{
  "num_hidden_layers": 13,
  "hidden_size": 384,
  "n_experts": 64,
  "experts_per_token": 4,
  "d_expert": 32,
  "d_shared_expert": 128,
  "hidden_act": "swiglu",
  "moe_layers": [1, 2, 3, 4, 5, 6, 7, 8, 9, 10, 11, 12],
  "router_score": "softmax",
  "normalize_top_k": true,
  "routed_scale": 2.5,
  "balance_loss": 0.00065,
  "balance_bias": true,
  "init_std_router": 0.0124,
  "lr_router": 0.000842,
  "vocab_size": 8192,
  "norm": "rmsnorm",
  "norm_eps": 1e-06,
  "tie_word_embeddings": "early",
  "optimizer": "muon",
  "learning_rate": 0.00622,
  "beta1": 0.95,
  "batch_tokens": [16384, 32768, 49152],
  "max_seq_len": 1024,
  "train_tokens": 313800000,
  "max_steps": 10078,
  "dataset": "wikipedia_en"
}
Below are experts of layer 6 (counted from 0) of a mixture-of-experts language model. Rows are named router (the router's row for the expert), gate (a neuron's input weights, with its number), up (a neuron's input weights, with its number) and show model dimensions 192-287. Each number is 128 + 32 x the weight over its row's rms, rounded and kept within 0 to 255.
After each expert's rows: a language model's description of what the expert responds to. This comes from a sample of Wikipedia text that the model never trained on.

# expert 9
router [139 153 154 159 110 159 112 151 114  72 153 102 105 163 121 128 108 127 168 115 152 105  45  97  98 142 111 140  75 105 129  97 119 103 113 135 116  86 122 109 139 175 136 194 160 121  55 148 156 132 122 130 175  97 168  96 165 110 147 134 153 115  99 130 154 145 112 122 114  77 148 187 133 160 131 114 131 105 182 106 123 124 119 187 130 151 117 106 106  83 154 121 121  78 101 131]
gate3 [150 124 130 148 137 160  94 112 128 104  68 147 159 132 137 158 168 114  92 161 145 100  81  99  89  67 122 131 145 122 126  83 133  86 127 162 129 136 138  53 198 129  73 135 177  89  62 122 101  84 106 123 121 121 106 134 139 162  96 114 147  41 102 104 151  78 141  84  92 166 154 105 130  44 140 131 102 114 126 121 209 125 156 157 135 171 117 128 127 155  53 141  85 122 119 145]
up3 [163 155 108 109 222 153 149 111 192 168 123 144 155  76 180 134  85 148  82 107 113 147  92 184 117 174  98 140 216 135 115  87 126 153 133 125 139 119 125 150 115 109 105  99 151 108  69 134 119 154 102 125 117 102 127 128 133 118 210 112 132  81 168 147 169  94 168 118 100 144 157 137 144 107 103 103 137 109 106 124 121  86  95  60  92 106 176  67 116 141  83 127 137 159 209  87]
gate4 [111 150 160 130 133 140 116 148 154 121 126 143 186 171 179 143 103 126 165 123  73  95 167 129 118 123 137 172 159 149 113 129  62 177 130 127 158 142 137 116 111 163 134 156 131 117 107 161 159  97 139 141 162 118 130 125 161 152 115  91 100 132 106 141 149 151 115 109 154  99  88 163 114 123  84 133 177  75 148 138 105 115 152 171 126 121 121 126 134 114  85 105  96 132 131 181]
up4 [138 100 176  70 130 153 124 165 145 119  90 132 189 196 135 108 117 113 150 154 110 162 147 190 107  93 153 174 133 138 173 150 170  51 135 122 105 123 114 134  85 162 141 144 152 105  88 150 103 177 190 182 166 152  91 112 113 135 118 148 160 105 152 155 127 118 111 153  92 101 115 182 112 154 136 208 143 150 156 136 100 146 165 150 111 139 130  92 104  86 108 165 156  99 107 149]
gate5 [111 119 136 131 158  95 157 161 187  81 102 158 114  94 140 112  86 141 184 121 116  84  47  94  97 184 126 160 131 171 180 138 156 154 118 115 148 137 144 148 128 141 123  97  84  87 135 104 119  88 140  71 155 118 126 124 102 114 158 125 154 145 108 148 150 112 110 129 131 136 154 129 114  72 184 156 166 141 146 123  94  63 184 128 144 146 151 156 117 168 107  89 103 184 123 138]
up5 [103 165 157  97 166 146 167 195 104 172 172 133 116 170 167 127 122 135 100 108 106  92 159 157 132  98 190 116 148 111  92 118 133  98 124  82 126 169 116 151 172 152 161 196 135 166 145 124 119 172 202 114 130 126 125  93 137 132 149 115 185  99 128 122 110 141 158 132 135  96  84 101 174 146  72 147 152 150  83 142 102 114  55 166 114 126 127 126  60  79 149 121  97 140  92  97]
What it handles: Prepositions and table separators. Prepositions, articles and pipe separators linking titles to roles or credits in filmographies and discographies, such as as, by, to, featuring.

# expert 7
router [104 121 150 105 131 193 135 163 178  97 137  97 165 102 131 174 144 112  50 123  96 139  93 149 119 149 116 166 156 177 112 102 144 116 126  97 117 105 110 124 100 191 129 134  89 178 123 141 152 168 144 185 144 102 115 128 107 139 114 108 107 149 119 182 145  64 109  57 164 120 160  84 160 150 136 164  86 112 149 130 153 129 110 151 136 134 152 149 167 104 109 149 156  97 160  84]
gate5 [103 153 108 136 142 154  97 129  89 126  92 117 159  91 139 129 186 108 125  97 158 135  96 117 109 104 114 144  69 100 121 154 114 183 122 140 132 109 132 142 106  98  75  91 142 180 142 159 140 163 155 212 109 156 185 115 163 130 117 157 159 124 137 109 139 118 143  98 130 188 148 178 160 130  75 112 140 181 137 148 168 124  85 202 105 157 103 180 187 147 117  41 113 159 159 153]
up5 [134  93 107 123  95 197 149  66 139 154 147 110  90  99 118  80  81 125 200 154 128 168 167  67 112 119  87  94 151 117 118  88 151 136 108 118 180 183  81 102 153 132 168  97 119 131 132  91 105 117 147 100 128 110 128 131 114 155 207 170  93 145 120 115 145 160 158  84  70 136 109 127 146 169 131 152 109 117 124  83 152 130 182  81 112 196  91 128 145 134 168 110 163 119 115 153]
gate6 [113 155 131 121 116 114 131 135 135 125 161 113  80 128 118 117 148 107 151 111 160 141  99 176  94 124 194 149 147 105 152 150 161  97 122 147 102 184 118 178 112 130 153 113 107 127 122 141 140 135  53 108 161 121 130 127 117 156 159 126 110 177  67 139 102  96 117 110 215 114 178 126 164 105 117 174 134 172 139  80 171 184 110  71 141 103  84  98 132 117  87 156 128 120 125 150]
up6 [ 82 105  83 144 167 112 140 114 187 147 109 130 147 130 156 124  76 179 142 113 198 104  48 148 132 141 124 158  78 179 135 167  96 147 134 127  76  89 124 191 109 134 133 102  50 125 138 135 115 150  93 151 159 164 104 169 159  77 122 148 157 123 116 111  98 163  65 122 102 112 123 123  52 110 155 132 135 120 149 112 158  94 136 103 186 124 183 166 151  89 160 133 156  96 148  57]
gate7 [107 132  93 125 117 103 135 200 132 134 129 135 207 124 124  82 124 140 116 138 148 156 179 123  66 152 106 106 107 141  97 148  97 121 117 109 168 145 175 112 107 138  85 129  89  75 146 164 105  87 133 155  98 168 143 123 141 106 142 143 118  95  98 128 141 148 109 114 112 170 124 173  87  51 117 160 140  61 155 118 101  95 109 106 108 162 135 149 142 137 135 147 132 131  98 130]
up7 [132 128 104 128  89 113 107 144 132 176 152 185 122 163 146 132 109 157 119 145  91 133 112 129 166 106 147 158 106 111 131 109 100 152 160 114 172 133 216  88 102 139 145 144 126  78 159 117 151 164  89  96 160 150 136 130  92  81 141 164 158  98 145 101 188 183  88 178 128 140 147 175 115 129 147 164 145 147 175 132 113 129 121 117 123  97 151 137  65  92  90 121 164 124 157 140]
What it handles: Determiners and possessives. Determiners and possessives opening a noun phrase, mostly "the" after of/to/for, plus his, its, their, several, these.

# expert 58
router [111 146  88 125  68 160 124 137 170 126  94 183 155 101 121 116  83 118 122  75 172 153 105 141 132 106 114 147 113  84 158 124  94 125  83 161 108 122 157  64 122 163 129 155 117  95 102 167 150 116 120 149 117 136 152  96 127  89 119  37 139  99 102 141 102  97  98  76 136  80 161  61 132 149 179 149 106 138 134 131 127 157 170 182 113 140 170 115  84 152 163 154  72 119 120 138]
gate5 [101 142 216 102  92 131 190 171 130  88 116  96 162 189 138 123 145  86 166 136 126 146 121 165 148 170 185 112 100 179  94 161 139 128  88 157 112 119 115 126 143 198 131 164 122 124 193 134 120  88 138  93 152 184 100 137  54 135 103 137 133 148 105 149 117 122  73 128 120  83 185 134  62  99 106 145  78 121 141 115 168 155 176 107 158 165 112 131 141 120  78 128 150 145 116 117]
up5 [162 101  92 149 133 138 114 128 161  72 136 156 146  95 111 148 110 107 133 145 119 141 139 129 117 140  89 144 121 167 106  95 126 108 103 166 132  51 148 125 103 105 136 107 197 200 111  85  98 164 115 118 151 124 134 116 149 159 148 173 128 123 201  94 150 141  91  96  87 131 127 158 176 124 171  86 177 146 146 161  98  97 146 106 114 100 196 155 100 124  72 133 194 159  81 190]
gate6 [100 107 135 168  91 128 147 117 139 141 128 102 167  86 132 171 194 137 203  94 149 133 132 186  81 148 101 107  91 143 134 140  80  98 107 106  75  93 182 218  28 129 170 147 132 131 145 145 113 123  98  93 116  93 144  93 128 117 123 113 198 162 104  97 106 113  99  81 160 123 205  91 121 134 166 135 162 122 139  94 100 188 170 154 194 151 148 121 139 143 118 152 129 124 108  98]
up6 [138 152 119 139 168 132 101 106 173 108 113 155 123 176  75 122  94 196 182  98 133 170  88  79  70 148  92 146 104 137 104 164 119 168 135  96 111 104  50 188 160 113 187 114  81 117 145 116  93  86  85 122 182 183 159 118 176  99  67 160 113 109  93 186 125 102  95  86 148 196 168 166  63 146 104 136 112  97 123  94 150 122 148 105  63 110 122  93 116 135 185 154 169 129  37 163]
gate7 [115  87 122  84  89 138 116 171 169 106 211  95 108 130 135 116  59 129 153 122  99 154  74 126 155  84  94 147 143 172 162 118 105 148 158  84 155 153 170 181 142 125 156 110  83 178 135 115 109 139 108  86 186 163 229 146 157 139 123 116 139 125 110 135 162 135 136 127 149 144 119  97 144 139 123 117 133 111 115 142 130  83 137  80  95 140 129 110 125 113 184 154 130 160 125 102]
up7 [156  62  80  97  84 157 114  91 159 123 152 116  99  98 122  54 155 143 150 140 126 102  79 115 177 100 131 221 122 177 129 166  92 114 191  74 155 132 164 104 141 113 126 124  91 132 168 160 114 153 186 129 180 123 183 110 112 128 150 112 109 116  95 154 143 140 114  99 133  86  90 130 140 106 157 101 116 155 133 163  79 111 119  73 147 160 137 128 116 143 175 142  96 127 129 119]
What it handles: Prepositions and the in biographies. Prepositions and the introducing dates, places or organizations in career narratives, such as from 1963, during, in 2009, of the.

# expert 14
router [ 92  79 178 127 141 174 174 136 173  76 121  84 151 135 172 139 150 156  87 144 113 228 180 140  79 193 148 157 156 126 159 166  99 112 121 167 111 181 126 132 146 165 148  98  82 125  69  79 162 118  84 146 111 168 177 110 130 136  70 154  74 124 147 112 123  72 167 150 120 133  75 133 199 176 162  99 115 126 113 135 129 111  92 113 111 177 119 128 192 183 117 109 153 127 173 114]
gate0 [156 144  54 170 104 168  97 128  88 104 145 116 176 121  81 123 124  87  76 132 119  89 156 145 193 148  57  39 113 144 110 129 119 117 141 128 204  98 122 130 109 134 182 165 130 160 158  83  93 121 158 101 122 121 116 139 111 159 178 146 175 143 138 131 128  83 165  72 160 150 105 113 143 146 146 150 117  85 123 117 164 194 151 144 166 136 152 117 130 139 130 155 144 108 146 121]
up0 [154  89 124 127 111  97 125 127 186 105 102  82 163 130 172  80  29 169 168 129 105 148 230 119 137 117  96 114 165 155  80  91 112  96 115 110 178  73 114 164 158 141 120 120 104  90  92 103 199 143 164 121 173 199 116  98 101  78 135 163 189 159 119 246 123  94 106 112 100 145 110 128 151 122 101  97 107  93 141 105 148 109 119 176  75 144  76 132 143 135 132 123 106 152 211  44]
gate1 [204 152 126 124 116 152 149 189 141 108  89 182 178 130  89 120 109 128  94 166 137 155  96 155  90 121 146 128 153 182 157 152  84  75  96 146 136 138 216 122 114  96 115 174  95 129 116 139 142 172 147  78 158 184 100 107 179 159  80 120 167  96 173 146  92 112 135 128 145 122 114 136 130 165 161  89  75 115 138 117 141 170 113 133 167 118  85 171 107 148 151 158 126 155 151 123]
up1 [ 60 121 125 144 168 108 100 123 127 171 104  38 141 125  99 174 130 133 183 153 101 114  52  99 149 131 130 152 147 119  55  94 166 158 139 117 127 125  80 155  94 121 156 141 143 115 154 114 103 116 132 138 103 110 146 191 118  90 154 103  85 135 112  90 115 116 131 130 115 143 145 109 130 117  86 115 162 105 120  79 121 104 165 134  96 131 133 182  97 111 180 110 106  87 114 152]
gate2 [138  59 135 124 220 148 168 122 114  83  48  84 137 135 190  85 158  99 116 143 142 149 143 130  77 147 110 128 178  85  97 108 103 142  98 115 147  93  73  77 164 103 122  87 103 135  59 102 139 137 133 153 112 176 120 148 127 102  91  94  75 131 104 140  97 117 114 107 156 140 103 101 114 108  77 150 161 164  95 127 183 160 141 100 149  88 100 168 126 126  84 143 118 111 133 131]
up2 [ 98 142 138 146 100 100 141 186  91 133 167 122 133 135  86 140  65 122 180  98 125  97 101 120  95  92 123 120  55 131 125 105 217 140 178  87 111 145 188  89 138  98 124 111 184 121  92  98 156 159 127  95 115  58 108 147 164 141  91  60 117 152  91  85 123 163 101 146  90 105 161 100  88 106 188 137  90 107 155 153 111  88 148 112  97 143 162  92 127 175 117 125  62 190  80 111]
What it handles: Leading year digits. First digit of a year or number after a space, dash or month, such as 1 in 1785, 2 in 2009.

# expert 47
router [111 108  87 112 117 162 119 177 149  81 108 138  90  77  93 119 126 161  79 117 140 112 139 115 121 152 153  81 122 189 104  75 120 136 148 123  99 111 108 106 135 188 166 123 179 126 132 111 142 119 149 126 109 149 197 123 141  92  83 136  86  91 139  92 218 136 130 141  60 126 139 140  85 104 113 174 150 154 128 148 110 129  82 182 132  98 102 163 171 182 115  65  91 149 140 114]
gate0 [116  86 135 169  78  84 160 109 149  82 145 133 138  82 109 162  86 116 101 152 103 117 125 140  82 146 134 121 131 127  80 138  61 171 102 130 104  66 141 119 110 156 180 161 137 172 136 146 195 100 138 129 130  96 143  66 101 129 156 113 105  96 107 116 128 134 197  59 127 156 138 144 124 160 194 173 156 166 123 131  79 151 120 145 123 161 116  52 135 109 178 129 115 154 100 144]
up0 [117 140 130 155  81  94 199 114 118  66 109 123 114 106 116 150 105  93 171 114 124 144 174 114  92 159 112 137 116 116 127  74  18 139  76 151 118  75 157 138  75 144 170 173 140 149 111 109 134 104 135 139  86 148 120 108 108 138 166 117  92  93  65 139 132 116 143  29 121 122 140 156 133 146 200 190 117 156 143 156  79 157 149 117 126 125  90 120 138 142 200 152  89 127 148 152]
gate1 [103 131 177 129 145 122 128 103 110 147 119 131 178 146  92 137  68  60 205  76 169 155 139  63 131 140 135 169 124  85 125 134 142 109 125 123 124  77 129 146 169 123 143 109 122 144 125  78 122 147  75 104  94  98 135 156 116 139 122 120 108 112 140 159 176 127 171 116 144 152 172 126 118 123 105 114 143 112 129 120  73 132 159  89  90 172 123 149 115 130 153 110 131 133 173 125]
up1 [147  90 165 138 164 151  90 125 139  94 115 129 116  84 144 149 123  87 114 145  90 158 139 153  96 140 129 176 116  43 149 156 174  60 155 148 139 169 141 167 164  88 141 148 112  79 140 102 146 152 168 113 130  90 151 160 128 198  83 129 138 132 196 105 171  90 128  64 147 124 179 164 116 125 149 140 136 117 112  98 184 114 127 134  72 124 115 122 109 112 143 119 141 110 143 153]
gate2 [150 161 183  74 102 131 134 144 125 135 105 147 143 105 135 138 114  85 110 173 104 121 111 108 124 117  78 149 127 102 119 117 159 167  95  90 148  88 160 122 147 119 100  88 152 150 152  95 144 131 132  82 115 162  61 135 123 108 138  97  86  93 119 132 120 120 114 207  87  32 145 111 136  69 135 123 121 112 128  43 100 178 149  65 134  91  99 140 140  79 119 130 166 142 157 157]
up2 [134 151  91 165 118 150 176 103 176 126 103 134 159 100 143 157 148  71  73 127 154 135 180 107  98 102  93 126 134  67 145  71 104  76  71 124 147 161 114  94 122 149 117 133 133 129  78 116 118 163 137  52 140 178  91 171 183  73 140 110  97 121 209 131 139 113 140 172  85  96 168 138 156 122 123 117 107 135 157  99 131 146  92 128 143  96  81 108 142 107 151 134 209 112 191 134]
What it handles: Sentence and section ends. Sentence-final periods, line breaks and == section heading markers that close a sentence or heading.

# expert 16
router [155 146 158 140 108 147  93 148 146 143 106 144 122 104 131 135 176 122 114 103 121 165 152 124 153 114 128 143 130 128 173 114 126 125 149 103 148 108 101 130 177 105 147  49 114 108 156 155 133 148  93 111 145 136 126 165 145 120 161  93 107 143 118 137 114 166  91  74 103 135  88 102 171 130 179 147 167 143  82  54 104 145 182 124 173 179  76 132 142 155 147 121 123 135 147 132]
gate0 [191 147  79 172 107 129 117  96 126 113 120 110 127  74 177  81  92 128 135 150 146  96 135 141 143 166 135 128 114 111 113 159  96 174 190 116 163 162 143 184 195 123 175 143 127 106 122 132 133 108  96 151  95 155 144 170 157 150 157 150 146  90 148 147 110  78 113 119 129 121 120 119  89 102 134 107 107 135 148  65 147 134 199  83 141 108  95 108  85 165 115  66 143 112 128 106]
up0 [145 134 113 183  84 120  83 128 153  65 122 146 136  92 159 118 163 117  67 134 129 131 172 119  98 178 144 120  96 117 140 146 104 113 157  82 206 149 136 137 127 128 127 143  95 100 113 175 110  70 144 111  87 146 146  95 139  95 158 160 148  85 199 139 110  66 187  97 125  61 172 183 157 120 134 131 107 120 135  72  88  95 142 133 109 185 130  98 205 122  89 120  79  83 126 106]
gate1 [121 145 157  91 130 176 105 146 191  92 115 116 192  94 138 165 163 119  72 129  96 102 103  95 123  77 167 169 118  95 138 120 126  50  94 141 193 109 135 101 140 148  77 141 123 131 165 118  99 109 124 120 135 157 127 140  80 101 112 142 128  92 120 128 147 148 119  96 162 110 160 126 160 178  85  92  70 167 180 156 141 109 118 201  93  68 108 162 121 112 161 196 135 101 154 110]
up1 [ 88  94 195 113 167 115 143  68 149  96  74 126 200 176  92 120 222 112 126  78 196 124  79  82 105 104 158 143 115 111 185 103 179 104 138 108 172 161 135 132 104 119 116 107 156 108 128 100 107  62  88 150 131 180 174 153  77 157 138 126 145 102  63 118 119 169 133 112 113  76 120 133 111 166 126 124 100 106 123 148 157 105 124 198  61  70 121 148 129 107 173 184 167 136 135  87]
gate2 [192 145 107 141 108 190 114  84 159 132 120 180 107 111 126 111  73 100 137 155 115  98 160 155 175 192  97 178 103 119 149 178  94 121 116  96 117 193 102 146  89 138 191 150 177 181 128  90  98 125 119  86 178 165 154  93 156  56 152  49  94 145 122 172  77 131 150 111 133 117 101 109 144 141 125 150 149 120 121 167 119 108 167 201 111 165 149 146 121 161 163 144 214 142 105 139]
up2 [111 133 106 183 102 105 179 154 118  53 123 119 112 103  98 106 145 150 126 106 153 153 100 186 137 120 140 139 190 119 146  74 104 138  66 145 192 136 106  72 152 158 133 136 199  58 145 120 128  94 106  98  67 151 138 150 110 103 125 182 108 173 126 132 184 112 146 157 142  94 132 144  97 109 120 122  87  90 117 129  72 108 128 140 111 112 116 129 108 165 107 170 111 161 107  90]
What it handles: Digits and unit words. Final digits of years, dates and figures, plus measurement and number words after them, such as 1300, ft, km, million, 9th century.

# expert 27
router [ 85 126  96  97 189 137 186 104 119 105  79 112 139 147  82 143 202 186  91 170 119  83 164  92 133  95 104 116 133 165 172 137 127 117 123 104 152 100 145 124 118  91 154 138 200 116 155 164 151 130 163 127  65 144 179 137 133 193 116 157 152 151 134  93 195  80  88 219 116 186 105 129 149 116 101  98 130  83 166  86 136  84 129 154  48 154 124 146 119 136 138 130 133 105  94 146]
gate0 [103  65 111 130 145   7 131  77 140 155 107 128  84 114 127 113  84 160 184 114 113  97 149 121 124 132  97 160 174 118 114 107 112 117 141  91  91 200 125 132 130 104 123  74 132 141 107 109 159 115 145 165 197  55 137  66 168 110 134 109 125 176  75 122 147 125 147 165 106 132 132 135 151 143 107 152 169  89 160 104 165 182  85 140 182  75 110  86 181 111  78 129 110 126 161 118]
up0 [127 138 114  90 110 149 140  89 101 135 116  80 114 122 132  91  97  97 123 151  47  87 114 118 134 143 117  72 169 174 166 188  66 134 150 131 150 142  74 163 215 130 158 169  69  99 120 146 162 140 115 131 151  88 153 112 119  81 122 116 145 157 137 156 109  94 121 181 200 141  78 134 147 154  97 131  91 151  87  92 138 104  93 156 123 134 110 144  76 100 175 143  88 136  63  96]
gate1 [134 123 124  98 143 143 157 189  89 139 112 133 163 131 145 217 112  66 206  97 115 122 177 175 130 119 142 145 155 119 153 160 136  86 125 104 142  78 151 144 179  98 132 116 135 159 165 131 197 154  62 144  94 142 173 173 142 136 141 124 152 118 115 101 179 121 144 135 113 145 162  94  92  88 151 155 134 134 221 114 135 142 118  72 101  92 158 110 125 133 100 167 112  61 161  94]
up1 [178 116  76 123 115 129 161 145  92 139 133 111 140 109 113 191 148  72 149  95  75 126 141 175 151 123 134 176 170 155 134 148 160 128 125  60 157 107 107  98 133 117 108  94 140 119 151 137 114 144 102 128  99 169 175 134 108 127  96 105 141 105  66 125 221  97 156 130 124 142 114 135 105  91 135 101 143 187 175  89 124 125 122 118 107 110 169 114 122 132 114 159  74  75 168 117]
gate2 [115 106  96 167  97 106 192 149 112  84 126 128  66 135 120 115 118 106 138 131 160 149 111 119 111 138 150 114 148  77  71  94 193  99 111 138 138  91 130  73 142 161 133 104 172  81  85 159 181 137 162 125 131 145 151  89 148 164  66 138 126  86  67  94 120 167 149 114  74 131 127  88 130 137 169 126  62 135 118 111 124 146 124  87  90 131  96 195 154  92 197 193 120 163 137 113]
up2 [117 129 120 142 140 100  94 126  92  85 128 139 101 128  79 105 130 126 155 171 147 141 114 133 124 144 122 102 140  79  20 102 158 139  74 155 116 137 127  77 125  95 163  90 143 109  66 178 174 126 215 135  60 148 160 114 150 130  77 123 133 100 137 125  86 153 136  90  94 172 156  57 134 102 128 139 121  89 165  91 182 166 129  98 112 142 100 153 144 110 199  92 110 147 117 118]
What it handles: List bullets and table pipes. Line-initial hyphen bullets, table pipes, heading equals signs and words like include that open lists.

# expert 62
router [115 131 191 173 108 112 141  93 136 114 148 163 123 141 151 119 167 141 137 179  86 179 121 118 140  93 142 161 162 105 109 163 137 117 115  99 146  86 154 124 129  91 119  98 101  85 160 181 159 129 142 101 169 158 195  96 116 171 144 166 158 189 116 120 125 175 107 133 144 129 165 186 100  92 118  99 143 103 153 136 147 125 115 128  77 115  64  84 203  51 102 139 129 109 124 198]
gate5 [ 82 135 127 181 157 166 113 121 114  63 104  95 116 136 140  98 161 141 106  91 116 123  88 162 111 149 159 142 115  81 110  99 152  71  93 115 130  70 108 147 112 138 129  96 143 145 177 157 200 113 184 121 129 129 103 137 102  94  88 111 132 146 145 134  91 155 123 118 168 137 126  99 134 143 124 124 181 101  78 137 173  84 156 138 152 123 106 126 159  90 120 154 122 159 148 157]
up5 [ 96 147 133 125 157 126 100  96 128 109 141  64  46 188 127 160  82 105 106 114 119 121 108 107 143 132 162 161  74 102 129 115 125 117 134 115 123  74 122 139 135  75 117 122  86 141 169 187 111 128 116 168 125 179  83 123 129 144  78 106 179 135  98 129 120 126 120 107 106 145 171 104 127  75  97 166 175  70 125 110 190 157 184 151 160 114 145 117  79 130 140 170 147 160 174 130]
gate6 [121 166 127 148 132 132 104 152 130 146 116 188 115 126 118  98  74 139 141 124 146 145 203 109  92 123 138 150  41 122 129 181 112 162 114  92 122  64 112  81 163 116 136 120  92 128 120 112 136 151  64 145  86  88 100 104 121 151 115 181 103 159 108 142 127 149 138 144 108  87  83 112 117 128 132 164 137 137 116 115 143 133 137 179  88 142  95  88 171 127 134 187  63 163 176  99]
up6 [135  88 113 109 175 160  81 161 129 127 113 135  69 142 126 141  65 118 144 108 145 157  96 176 126 155 133 204  64 140 107 156 127  99  80 123 133 103 133  96 131 114 109  73  85 143  83 112 168 176  93 123 159 108 105 101 147 128 130 170 102 169 106 154 108  68 143 138  76 123 121 148 131 142 148 108 137 105 155  77 127 116 172 111 149 120 107 103 221 148  85 104 179 138 122  69]
gate7 [131  90 142 113 125 119 148 121 120  79 154 139  94 133 174 119 130 180 125  68 167 143  93  49 133 110 126 132 149  96 149 117 130 140 147 127  87 124 130  49 116  91 124  96 149 123 120 166  98 178  48 144 115 140 119 141  47 141 133  91 119 145 150 137 119 145 113 154 112 111 142  81 178  82 127 142 168 118 145 176 153 153 136 162  78 123 119 171 136 156  93 101  67 145 180 115]
up7 [114  82 143 144 147 144 163 150 139 125  83 102 145  84  82 128 126  80 131 196 104  95 163 212 161 175 138 127  89 128 169 115 146 110 137 117 150 140  87 190 168 115 183 153 138 142 149  72 169  67 148 173 138 105 145 118 171  76 138 154 153  98 115 144 154  70 129  82 141 155 135 141  70 168 138 116 112 114  78 106  83  56 138 128 145 131 163 154 100 122 132 137 191 127  95 133]
What it handles: Later number digits. Digits in the middle or end of years, dates and decimals, such as 1 in 2013, 5 in 30.5, 3 in 12-31.

# expert 44
router [ 65 138 124  99 106 107 114 166 143 138 160 147  75 138 105  69  71 157 140 168 159 124 147  86 143 146 164 119 104 164  69 144 192 158 127 151  97  79  92 109 108 163 170 116 107 146 150 148 130 126 184  73 170  85 133 101 102 123 129 129 186  88 136  98 154 124 138 155  97 128  57  81 107 125 158 130 124 137  99 120 171 171 109 104 185  87 104  69 225 158 148 102  97 129 153 129]
gate0 [139 133 157 144 115 153  98 150 112 158 139  90 139 132 120 166 140  98 137 108 140 143 143 129 114 120 234  66  48  62  72 154 152 138 115 167 134 105  88 172  97 163 136 151 115 137 171 149  84 159 133 132 108 113 125 139 123 112 130 112 133  62 124 116 117  91 163 122 112  40 155 120 163 125 139 126  67 180 127  88 173 165 130 151  93 170 155  90 113 130  92 126 141  49 163 145]
up0 [122  79 183 111 166 155 133  98 157 121  90  69 127 119  97 126 172 128  87 108 134 144 174 136  78 126 214 129 114  85  96 149 163 113 160 176 137 151  38 140 146 173 107 137 186 173 146 146 123 155 174 127 130  99 173 115  97 142 119 155 162  90  57 166 111 104 139 116  97  81 133 117 157 135 117 151 119 146 134 166 186 185 108 145  43 160 135  85 116 157 110 130 120 114 161  92]
gate1 [144 137 129 123 111 157 137 129 122 212  70 132 159 115  90 101 142 138 123 143  73 152 122 164 150 150  90  49  96 156 130 135  94 139  93 139 173 115 129  98  70 122 109 153 120 161 129 150 143 100 146 106 109  83 110 144 115 108 149 136 236 130 102 117 210  75 103  99 124 212 121 152 164 107 168 103  94  89  65 131 109  69  76 197 132 138 112 104 148 145 139 135 157  53  61  81]
up1 [ 68 106 116 121 151 144 170 171 149  98 149 142 127 217 171 187 146  39 114 127 134  86  98 108 114 114 109 141 138 126 131 106 152 145 155 149  53 117 165 136 134 132 157 116 186 111 149 132 141 193 158 172 131 168 114 153 151 140 126 186  64  98 137 123  92 152 114 114 116 113 140  84 129 145  70 146 102 147  88 123 151 129 175  83 171 144 148 147 141 101  53 127 136 139 160 173]
gate2 [128 114  81 112 125  99  50  45 150 109 125  80 167 158 146 110 138 109  93 193 146 183 210  48 124 138  78  96 108 144 132 131 185 138 118 107  72  64  83 135 103 144 107  83 111 158 140 127 110  90 154 117  83 125  75 182 132 115 143 142 142  84 150  96 127 101 140  67 122 105  96 116 121  78 146 133 117 144 183 158 136  84 167 118 125 138 133 115 134 122 138  89 188 141 127 149]
up2 [ 57  49  76 104 165 113  26 121 130 149 117  74 204 114  87  86 183 129  54 214 106 144 197 106 107 164 103  82  94 101 133 152 147 132 146  98 106 144  88 104 108 139 179 118 129 158 208 137 152 119  99 132 113 108 149 133 155 177 107 192 110 148 132 122 174  97 148  89 116 114  93 115 103 132 111 166  88 137 169 130 163 112  88 156 133 171 132 123 117 141 118 133 185 179 156 124]
What it handles: Line breaks in lists. Line breaks ending infobox fields, list items or table rows, before the next "- Field:" entry or a heading.

# expert 10
router [121 150 152 121 150 150 146 149 143 130 107 172 158 181 108 133 140 210 101 176  62 151 107  93 161 147 136 133 127  69 106 146 127 134 121 137 142 153 188  78 154 119 150  79 108 132  86 104  91 136 126 163 148 154 135 142 135  83  82 128 110 142 177  94 116 125 122 158 158 131 112 139 160 179 140  75 200  83 147 120 141 106 106 171 139 161  81 161 182 107 143 138 120  90 129 170]
gate0 [172 171 163 168 189 104 106  83 111  81  89 113  93  86 118 131 147 116 121 107 172 127 100 101 163 151  97  59 129 108 136 110 144 160 166 115 142 133 108 116 167  91 112 119 168  86  82 162 119 124 107 125 159 105 121  81 141 100 139 141 120 117 176 141 103 165 179 109 108 122 104 159  81 152 147 149 121 139 135 122 114 106 148  92 110 152 106 133 103 126  93 155 116 178 126 135]
up0 [106 128  97 135 124 122 110 165 111 126  54  47  88  97 144 137 128 183 130 114 173  97  94 107 156 172 109 136 132 125 104 120 112 165 166 102 172 154 147 149 132  99 126 120 143 101 113 162 145 154 128 126 193  63 136 152 171 150 138 135  83 109 135 113  76 129 148 128 115 146 153  57  95 132 163 142 144 153 135 117 137 150 137 138  84 138 114 175  44  86 147 153 137 189 138  82]
gate1 [134 145 134 100  86 150  96 151  88 154 122  97  85  70 110 179 170 118  93 106  97 129 106 136 127 112  64 124  78 100 117 132 140 104 129 116 131 108 144 141 102 128 135 152 157 119 129 157 157 119 137  79 138 174 178  67 126 106 130 131 153 140  79 149 202 105 110 121 159 126 149 128 135 108 168 141 133 154  29  68 159 133 132 113 119 175  80 180  88 114 104 149  64  92  25 157]
up1 [109 141 126 147  95 150  59 137 139 159 151  77  69  81  86  90 143 114 110 114 126 123 128 108 161 123 134  69 106 113 119  86 175 161  92 146  97  94  98 153 109 124 176  84 113  95  68 177 115 111 187 115 131  81 134 137 138  80 105 157 125 199 136 101 149 115  56 127 202 147 196 140  87 150 140 136 134 143  70  82 167 118 131 109  97 170 102 122 150 123 134 194 110 138  75 148]
gate2 [104  77 164 129 145 125 140 170 128 163 134 130 153 131 163 139 133 115  86 125 151 109 135 132  83 159 171 141 147  97 119 146 109 118 105 177 167  56 116  67 151 105 174  71 140 114 174 132 125 140 152 172 171 145  98 142 120 115 105 160  83 152 141 118 119 143  96 150 163 154 127 109 148 170 165  95 141 130  84 142 183 133 112 121 127 159 119 129 162 102  96 201  83 110 177 126]
up2 [ 59 107 121 110 108 161 104  87  94 114 200 112 169 127 115  82  66 161 127 151 125  82 152 148 129 107 111 157 104 152 146 139  97 150 137 101 130 107 160  84  97 103  69 119 122 137 142  87 155 175 104 145 136 112 115 118 127 161 143  97 117 120 115 121 130 158  64 185 139 113  98  99  89 135 122 184 192 110 173 175  49  93 121  99  90 182 156 215 144 123 131 134 120 165 108 119]
What it handles: Space before numbers. Standalone space tokens before a year, number or name, typically after in, by, during or table pipes, such as in 2015.